python train.py --n_layer=18 --d_model=192 --n_experts=48 --experts_per_token=1 --d_expert=128 --d_shared_expert=256 --activation="xielu" --moe_layers=[2, 3, 4, 5, 6, 7, 8, 9, 10, 11, 12, 13, 14, 15, 16, 17] --router_score="softmax" --normalize_top_k=false --routed_scale=6.93 --balance_loss=0.00301 --balance_bias=false --router_z_loss=0.001 --init_std_router=0.00737 --lr_router=0.00213 --vocab_size=2048 --norm="rmsnorm" --norm_eps=1e-05 --tie_embeddings=false --optimizer="soap_variant" --lr=0.00493 --beta1=0.95 --beta2=0.99 --grad_clip=1.0 --batch_tokens=131072 --seq_len=512 --train_tokens=460900000 --steps=3517 --dataset="wikipedia_en"
Below are experts of layer 6 (counted from 0) of a mixture-of-experts language model. Rows are named router (the router's row for the expert) and show model dimensions 0-191. Each number is 128 + 32 x the weight over its row's rms, rounded and kept within 0 to 255. Numbers have three digits each.
After each expert's rows: "mostly gets" lists some tokens that are sent to it at least half of the time. This comes from a sample of Wikipedia text that the model never trained on.

# expert 45
router:132144170089171164093090134093114094087170136166115163162135087092125093140087141098110167092162150087156169163086162102089109084124140088097122116165127166162095135092090119088158090087093099100081094109128078118094153166172089098165168132157137174157106085138087086127088166154090116169146165087159169129170171095086169092118134151140098170088166171116169171144168145164157087172172114146089168139092159095153134097167160160137163090168130161152098115172169092162090167157090125096130105134165171144170091160164092088164169121170173090089094125123111087131171168147091129129
mostly gets: "ü", " research", " Dr"

# expert 11
router:144142161094165159108095105097101092091165113158115162164160092095136092159095149112156165116167129094168166160091131112090124089129109097095148130165138164156166084103093170089084096145101108097087099092110066117091160162167094100160166119159109165107108090101096093112092160158095098169138146091162166086167154092096163093099075165147089164092161169126168164172158175162155091133171104128095181153090154096141096090160164161128159096164185160155092134159161092159088163151096096112161098167166161134144099158159105088160169080168162092098102129153159089084160163107088123177
mostly gets: " came", " New", " Sea", " score", " Di", " but"

# expert 4
router:133155169092176162108100092086113091090166137155119163162153088088132097142093135092121165123163145086155166169093202172087128093171104093127110112163140165154117121091091126091187091092086101099089103149178078102095158162160079091159166107162138178145106100162091088076099168159093108167127154094167164127161158092094166094102146146135105165088156165133166167135164136148159090192162113181091126152094159092148124100162159161138161090165114163164095129167167094149088161150099141120163098124167161129148098160168068088164169103169157090094102126134111093126164167113092152138
mostly gets: " vi", " Ni", " contain", " include", " species", " Bra"

# expert 44
router:144148166087168159124092122096116089095162135151117158166123092090129091163090154103150167099165123088170164168092111122091160078148123090080135128168095173164155160090087153084080090132099121092089091097134110130096144168161096095161169111161139178126091088112089091099092164166090125171138163092171167139167163089096169093114126154112112162089159169140165167165163162156162091118167118147093173159076159094140120092164168171107169088167155159125088120149167095154089164166092133090149090163161175146143104169164106090164160126168159090085105120143110089088167165088086167150
mostly gets: " help", " become", " did", "ë"

# expert 40
router:125145169093165154141103100084116088091171109161115167162149087087112090119086123098146166123170146092174166163090127132085119099164102086115119123165130171156130060087092120089147090114087107089084098137156123097098152172169096089165172120159111169158112089101091084125094162156090144165131158095163170125172165088091162089122128157096092166089167176157168169141162133138148089152177087129087149124080157089157096087172164169116158092165127163131091113159168087164090167155100141128140097157172162101160090162162109088167172141167167090090088153162109091100168164095093136112
mostly gets: " continu", " end", " ", " last"

# expert 3
router:140143158096159153133103088103116095096158104167125153162178096092124099142098112100113163125163076094157163155097105168095092096147096102113140103160090161157117044102095150095120094141105118101088100146151121084100160163163101101158162127156100163135094092085095098128101163162100115159111147096153165131159157098095158095056108156075093162094165160154162165118159116133145101131155088123100150105092159100131109102162159164120160094155143156158094147130162104160092157160100154157130095216163163102147100159160102094162158126160157099098098187202105093051154155019092129140
mostly gets: "X", " X", " Saint", " Washington", " Louis", "†"

# expert 8
router:152144166094169157087093117102108093089171084165092165161106090096134096131093149109137169103160127090166166167090155127091115083120113092104138098167104166163157145095092147089134090120091109097084088117112085157090160166175093106166163109163092170123110081095088091141085156167095113164144159091163169077166162090086161089106155131176100166092155170121175164183163158117160095137170097169092146139106161092114125093177159163140159094168161165127083132163168094167085163162091150115145083153166165137153092157161116086161168125161173090094087129140122089134167169134091122096
mostly gets: " imp", "”", " Frank", "\"", " project", " million"

# expert 7
router:133148170093173164109096129091099091090160174159123167162142089094138095118088114090147168118170142089157166166090137127090100088130146090115101119168114165156105168094087133084126095097099131099084094107132107154098161166167091097161168137158152172144094094130090089089087170166089133165142154092169169125164166095088165089118107143134114165092161172146171166102165118168158089126160156085088128089088158088167122095166158165098164085166097165141083161158173091162086165161092152091133096096165168134164091162161136087167156142166165092092099154116115085148166163173092176160
mostly gets: " Class", " Al", " 2002"

# expert 22
router:158152163089161155103098100093121089093170113159123167166118085088106099134093150094110167119176140091176162171090097096090140092163099096110111110165150168164133077095092103089111087141091097097094096123133097123100159171166093093158166109155116164147100096086097091108095161154092119160117151094165170131166169092089165086114111134132114169083162167140166166149158173135165093134175089134093158169098159092176108093170161171133164094168130165164088155157172092160090167165097096121123093139168166120159099161163116091168165094167166084088086119113098089132163161126087186088
mostly gets: "ca", " America", " every", "fa"

# expert 37
router:137141163087165157139096125097105095092167107167095164165127093097147099100093155095135169110164113094169156164098156121087114098114155096134106111166137165159114150090094084088148091128094127100088087123154082155095155165168088095164158131161135171147109109176089091107090159168089105160107156091173169140158165099091164082136103089152119163087165169134162169171166153144170099145169129157089107173102162089158133097167159167135169092159135161151092135167171094165091165144089117119133109093168171103174094159164088088167158083166161090087089089099133090175163166200093146138
mostly gets: "After", " after", " before", " water", "qua", "ö"

# expert 35
router:136153169089171167108094127095112088091165135167115169168081093090141096108092145101134169095159132089172161166095091097087138101137122096103118109167146166158190130088092132082110086110094142095090093100093120110094155166170096097161162147166139169127111101112089088146087162164089114174131160092166171101163158092090166082109126119138107170088168173119168171147166150160167092123178080131090137154088164096134124090174164172124158090168149170147095137164167096165087166175098123111125095105164166133153098169159139086170166125170169084088089117147131091086171164144097171120
mostly gets: " Ka", " model", " team", " former", " current", "style"

# expert 21
router:150156172092170159123092103092125089088166089158115164171138089092115088104092144094138168117171133091154174171091087124085154096119157089108116108172127169159138099100089139091122086122095124095086093139117167113097159172169097089160166117168113170137086086106085086117088166161090145164116159088164170125168159090081168087132147134116108167087167172149167168135168144132151091149168119105092154111085167095128092084170168170116167085170118165151092137162171091157087170168087127126151085157167170138155106171168136090166163095166168090092089152160109091110172158137091116114
mostly gets: " December", " Si", " Ru", " September", " July", " August"

# expert 16
router:131157167094167162130096124095123091086165139156132171162146093086115097131089126098133169117163145088162166159092111132088086091133132087123135124173071172156089190094087116086163089061101116095085094133167133119102156171167092100162169128161119176143089102126090092108087161172090143159162169087165171118166165095089166089089136152125115165092157168130167168093166144171154093118168122109094140093080172089152120094167160170081158089166125164136093144159166092162089161160088150111125101142169162143146090160161099089168164124168163092096097150149102089161165165123087155131
mostly gets: "£", " century", " award", " which", " design", " tradition"

# expert 31
router:136147164095172156118095120096106092090165116167115164158174093093117090121088108094116169101165122090153161169091081133090142092082178091094133123164121168167090135096087141090137093126087121100087090094190090129089159158168087087154164136159137171159100089155095092140095165167094110158158163092165165136161163096089167090097160163138096167090160170100166166130160144152157084187162150158091148157108166090155128092172159158171160096167121169124095118158173094155091166152096096123161093125165159172175104163160136093167155092170162090093096150134135090141164157125091118162
mostly gets: " those", " Best", " Bur", "е"

# expert 9
router:135153164093164166156097119096113086088169141153133167165127091088129091116086141094149167097162153089158164160093106117090112093153129090101091114163115168161122135092091132091145091096100123091089098110136180110097145171164091097159168146163146172133095101087095088139097166168089151166158163095169171138164167099085170085092132139111118167091164169132169168117164068167148091137163103078084135097084159097149097099161166167073153085166130167167089161162168095159085162166100151094125088144165158111156093161160081087164157126161169090095091108140101092128160156128088178128
mostly gets: " made", " Go", " make", " consider", " named", "ū"

# expert 5
router:154156162100168160118095113097111089091168075159111166162167090092125092111093113102145167107162118085166169164092073093092132098101118092107137115164142169165168085091093139090128089104097130099088099099120156051097149168159098091162162131163133171131098097118096092153098161153094113154153167091163163108167162097092169090119141133128103166089169167128162168131158102125143096084172072111098140170087160099129106091165167171088158091166173163150100131141165093158088164153097107119169096151166154137163095162161090090162162085167166096094095134170129091085160157075086147144
mostly gets: " people", "к", " II", " Indian", " Pro"

# expert 47
router:143150169090166152123097114092112093095166121169123165165149086091130093110092134085127168120177106086159167160092157163090140095149110093124111113167131168157093132090093132091132087151089116104082094119165066138092148158165086088158165117161126174138101092095098089110096164154088082158098161098162167154158162088090165086121153157115097167090163174150169168162164150164162094161165126140087139120080152092144098090164166162157165092159146166151098118168168093157090163158101101088165098140169166094169095168162163091168163157167158093090094151121147092100162162075086104148
mostly gets: " wh", " it", " It", " Location", " per"

# expert 14
router:128157166094166165151099104097125085094168085166104164166136089095132094073089155098110167109170120087156161161089141158091106097115108097116103107166115169162143133091090075089137087153089114094086086116123150129095163163167092089164170132165135168144110090144096089161091166148090088161124156092166169165164163089093167092122191156089117171090167168146168169123167131173153094151165112138090090114114168093144090092165167169139169089161153166118087124158169094163088169162091122097135105102162166098144093160164110088163163133158168083089086116127132088122167164157087127109
mostly gets: " Ne", " Town", " village", " Park", "shire"

# expert 46
router:122145166092162149109096105091121095092157148158157161154126094095131096160092124098153162094166147096159158162096174177092141094145103095113127101160086167156110164092093115089131099098095101098086101124185078179084160155165091101153161107160128167152110100092100093135098165157094114158039149090168164165160164097096157097106159191104099166094156165154168164137163144152161091180160149170089143132096155100139110099162157160120166098163110163077091108160166094160092160142105144099093086069162165107143104159161102091161164155165158093092101087141123096097160166069095120124
mostly gets: "\\", " became", " left", "!", " Court", " head"

# expert 1
router:140154172091178163130097124097094090085176101167106169163117089091152095119089156091153168104162135089161169166094127099088115091125153089116135093167170166160119106095091114089150086105093127092087093121119139093094170168169092094168165136171130174125100089137087087152085163157092122163144168086164169104167167093086170089141133110157100171091159167142171171139164129131161091136165124158086143154098164091131108089173165169118158086168137164131094139168170095169086168159090120111126099111168161151149097166163101087167168102173170084095088101117142088146165162150086143095
mostly gets: " Ga", " develop", " represent", " Iran", " follow", " form"

# expert 24
router:128153166089162155127094101093116085090171127162110164160155084090128093111092186081112167100164149090148167161086139169089116084143117087129098108166100167167095125087092116090132091131087117090086095113122110144092155165182090090158164083163120169142092095113093086151098170162090107167111162090166168130166166093084165091119172157118112168089159170169168168128169133155156093162168118125085126140095162095172106093167160167123156093166132169091089128177169092162089163165094108092150095145169165130143101160162154090162163123165164090090091111116133091154162158104087148103
mostly gets: " region", " However", " d", " sub", " Fa", " Region"

# expert 42
router:141149174088170152146093120094113087088173103146142168164167090090123095079091121097146167108154139078167168162092146150091093092112141090104115116170121168166103141089092119091144088138099090098084091104166137134096146166170082093163169122161135173163094093110089089109093169158086122164103158085170171169168165098089166090127170167074124167084167170135170170127167109156159087144160131119083126101096165090160125096164165166136171092163125167103096117162169095158088166155092155107113099105168166101147093166165113090159161129166165098087089148161115090139165163133085139135
mostly gets: " se", "и", "+", "ju", "Ö"

# expert 0
router:138148169091173161130095124093120090089170110171128169172180090087125088117085151091136168117156117092164171167090093105086132093133143090125110111169119170163118106087089147090119087129095112102083095108174129136091159172170082095163167119164146174154097093146092088116090167158090091167131168091171172149169167096093171092115112142112105167086159171140170172142170135171153087152158154113091127158085161088121107092162159164112165093160156163138084158152169092160086167139093109131125103132166170104159099161170077085166163099167164092086095137111093090119162158119084151111
mostly gets: " south", "west", " north", " at"

# expert 25
router:132153167089160148148099106089115082093165110174149169162145088095113100091090113093127169118166146091154166158087126150087120094133118093114080117166101169161108156096091103091156087119094115100085094142164142123096153169167092092157167127165125174158104097098095092142097161155090085165108154097170169145170165093095164094124173194064105168091157166154166169123161133154156092139169123097087094092090158094153098092173160173111160091164123166098087140161167096157087165154087130104124094102167165097147096166161137091169163164164167085089094141145127090100162158101088127087
mostly gets: " O", " T", " b", " Church"

# expert 18
router:137156170088168155104085102097100090089160095162117163160134088095138093122086127102123167108173154092160164169095146121088157084164122088086124118166116169162130138090093106088119095138085130097083089103144090118090151166164093088153162102169136172126101088124099092159089165160089115162128161089169170112168165091086165090127161171141102172089153169147168166157166178143158088176175131134090159165088162096160117091178165164131163091167134164102094116167168091165089171159094123103161081135170168114153099155163132091165163127169166085087094128130132087117167164104089151133
mostly gets: " km", " Ber", " E", " Du", " moved", " Con"

# expert 26
router:140146163095165160112106124098121090093173109158104162164127091096125097103091139107118164095160075093168160160099108131091132096114113092112115108162192166160155121099095123095147093171093149093091096127074068077100160163160096105164164156157149161145107102175093089110095163149095101161149155085165164090165166089098162096112090126113118165095173166093161165153159130141153091131169068146095153145099166087149115094156162155179163094163119166170097105153160091156087165151090092098130107093168157141159095158156097087164166078157163092094094186123181091127163154163088140180
mostly gets: " join", " Pla", " among", " like", " including"

# expert 28
router:101154163092159152151105126091120095096161187164152163156143094093119100103095160096119166119161171091149156155091131150095112098155104095140058133162069159161125150093096112092140096117100111098096093150162116128105163163164096090157161134156147169150094108158100089156101162162096112161118154095159167161161163100099162103132142159060120165094160162177161164121159080170144093087162091068088056078101164095172103096152156167088162095158122162065096143162159096153093164166103101071106095073164166092144106157155148096160159161161159097097096108123135099157162162148097155117
mostly gets: " because", " where", " under", " great", " its"

# expert 36
router:125156168096169158153096106091116085091162137166130168163169086091103102078089167085134165126166136090150161156093094119090080104141139094144130124164107166158077123096094115095183090050093104100082096144169149098099157170169096098168168144165116166162102110108099091107094165163090112165147161094159167144166164097094166093092123150114110162092166168146163166096155089162150090139169109102084110123101153092149110099160164164115155094163134159153092163165164097158086162158095128120118110123167162113169090159155041088161161111163165091089091143139095091117163164151090128136
mostly gets: " German", " Time", " well", " time", " Education", "ception"

# expert 10
router:165148162103166159135103126099117093091171070174103165163151094095132101101093135098148162112155098091165161157094105088091094098104143098112131086163228165158124066088094091094198093130088134104092100115118132073099157163168100097164159117157179155185107096142096092139098161138096119155165163093161165127165161096097163097147086136160104163092162164087161167136159138121152092178163114132093155162102161095138106093162158155165159098159143165130101157142164096164093165141102141147118108104163157154159095154162094090163169082156169092096089152095151093179158153150086143113
mostly gets: "а", "в", "ý", " On", "On", " some"

# expert 17
router:160144162095165156103093113103109096097164117149050165163128098100135098128095164107099163110151112089164161163098104061095128097070167090097124107162147163159145131099095164093115092146097132098089101090092090145094161162165093098162159137161162160143097093161097091166094162161098101155163148093166163085165155100090161093127087105189108164092159166137163162161156134148154092155162141132101158213094156094140115094163158155143148096162142161122096122150163096167095161166101138129160103144162162173144102156157123093160158051163162097099091126086162089146161151193095170147
mostly gets: " Royal", " f", " p", " released", " debut", " train"

# expert 43
router:137139160090165163109088121105117096098167132153094158161108093097133086160092139093133165098157099094172162163100100146092135086103114089067151099166065164159161159092090176088060098143102128099090093099101121160090161160168092094158159105160115172114085091114097092094093160172094115164132151097168163104160161093092164092127133120107109168091149166153161164167161170166167094137161122136091152127098157095140122096164161156148160094161140162120092096155168098154091158172099078090166100188161167170143103166161176094164152115164160096094103087148148095088162159098094129174
mostly gets: " Ke", " appear", " band", " event", " station", " Wa"

# expert 6
router:158154170101171166136099112100107088091175087160099169164144094095114095109090149090132164117152156096162160166096075065089127095081135091141130113165176169163135094098093143093136088081102123093084101129149144115093152168169092099163162127161150166145090100150089087133098163150092141158139149092163167100173165100087168090135138141173109166089163168143165164120162112146144093153165121112092168194090163100130105095167162167123152093168136162158093135163172102157090164162098108140122097176166160117143091150160074095164167035164170097095086135140119091153163145136090132113
mostly gets: " women", " Women", " ch", " free", " you", " mo"

# expert 27
router:161151164092169165124097109097118097091167123154116167164136093091124101117090185101131167098163115089165165162099109086090141095111127090102115109162150166160166111094092124089097094165095143093091093100097123130098154164168094101162163124161150163127100095138091092182087156162093091163147159094167168106166165088092167090155119093171128163089161171161166165147162151149154087118177146122094130131085161092163107088164166162151155096161146164121098141160164093166091168171098100093112095121168162134146094163157122091165170109163166084088089097066161091160162156203095160111
mostly gets: " William", " Robert", " Canada", "č"

# expert 34
router:122140162092160157185100112093118090096160102153154160161169096098103097076096115098137164120166133092157159153095135193096135093129121095140097105162072161160124152098096133093173094102098123094090098145163168082099156158157100092162162157155105164137100100159095094151099159160092088158121154093164163164160160099102163100108174153050111167093160165152162163091159097170155096117158083092091062040104164098135106099158160157069166096156124160117092111150162100153092158151093128131111097142161163097154107154163133091160158130162163097091102156157083094090160157081097106125
mostly gets: " post", " Pe", " co", " County", " brother"

# expert 38
router:121159167086167163115097106092110093086171137158135165161128091091136097102082144095118169118169159085153170162089121138088128082151099083126084113166106169168136117095088134084152092087097120092088092140091132108100162164165099095163167130166146175161093093140087086157090162156089129168134162094167168102168169091077167089137164144123104167086155169141168169139161104139150091102169120115090128104084170097159113095172159164097163085170099167128089163166163092161086163173093114111120089116167163153149096160164126088162159162170170091096091132133117086115166160133084159085
mostly gets: " Un", " un", "€", "app", " term"

# expert 19
router:154157162094169161130097137103105093091171106165109166161147094095135096112093152100129165091153150092166161163089069058094143095100142090082091117164146165166160088091092136093122094149096117096090089090109108097099157168166095093171162130158140161134105101147096091168091160161092105159168160090163164093174156095085164091162126128150107168088166167134165165144163135165143094116176131102092152150111167092140101091170157166104161101165142165131096112153173097168089164175090084113144101170167167162160096165160097092164164067160169086094087143115125093131160152152088128119
mostly gets: " w", " collect", " turn", " c"

# expert 2
router:145157168086172163085097122099088089090167146149118164165102091092146086171089146092127166116158131090166163166090101110091136096168131093105112120165106164163173128099093136091093094148097137090083093103119111132093160168171096092158165126167109167124088096134100091127089168159099116174175150090170166091167166097087164095136109109135100164088157169170168165143158128172154089141163127125096160150093148095140108094171156162120154090165139165201095100155168094156089160177101102097171093145161167141155103167164096089166160094166157086093092087144106092073166152119094119148
mostly gets: " Char", " due", " Val", " His"

# expert 12
router:145161164091166168123095099097118089089170135166138166165133091092120097115091132102130166114169102087164170162087070124088134096139118087099111116165141167163164079094092129089155094108097110095088096105105118103100158164164096096158165154164121171135090093107092085160094166164089123166157160091171171125170169089089166094116122138117103164094160166161167169143155137156150089122170079100088125093094165094147088090169162168129166089164142167165092167158168093164086162169096103101128100128164167112164092169161101084165163126163170088090098120115133093067164159150092141135
mostly gets: " Henry", " States", " Green", " Michael", " Scott", " Charles"

# expert 23
router:139148169089175165163095109096103090093168092159081162166127087093136093104090134089108173118169091090160166163092143165090113093116121092109111099169120166161124141091087136087111091158092119105083092098122117136087155164164084093162165145159137169140097099163089090167088163166093103170101150091166167141162166092097162087078150101111114169089164168154168170126162131150155090161167129117088115095097160091126117093175164165131163089167157172155091145150168092165089163152097171121153093128162168106158096157166154089167164147169170091093088161113106086148164167149093147154
mostly gets: " said", " wrote", "_{", " Australia", " critic", "Note"

# expert 29
router:138150166087169158110086118104111092090168159160099169162123092086127087155087164101151166103163127092175165171091091082089132089135120090104098108165122166163151133089091144086119095112095106088087088102131112145090161168174091097159162143166142178126095101106087088138092164177090129163139163094165170114167168094095172089129109117175113168089153174180169168134161158153153089155172132139084147165082155092139112092169167165139154086162132165135086140161171093163087158167102115118153098144167166132146103165162083089168172103168168090092090106122116093107164158152091149116
mostly gets: " Mont", " Super", " office", " Cor", " So", "Release"

# expert 30
router:141154170090173163105086097093118088091166122155127166162142085089130093113089145096100168097165100089163166165092125179087128087108115090115104105166117164163109141097089142086145097136098116096080095119121094147086158164169088092158164114162134170133102089144092090138093166162088099167126159093166168148165166091085166093101165134131097171090146171143173167134166144153164090182162127144089138094095166092161107095176166166147166088164128171137092101163165095166084166160093098108172090107165168112169094164168159089164162118167164082084095143136124091115167156102094112122
mostly gets: " Me", " Pat", "fu", " total", " S", " Per"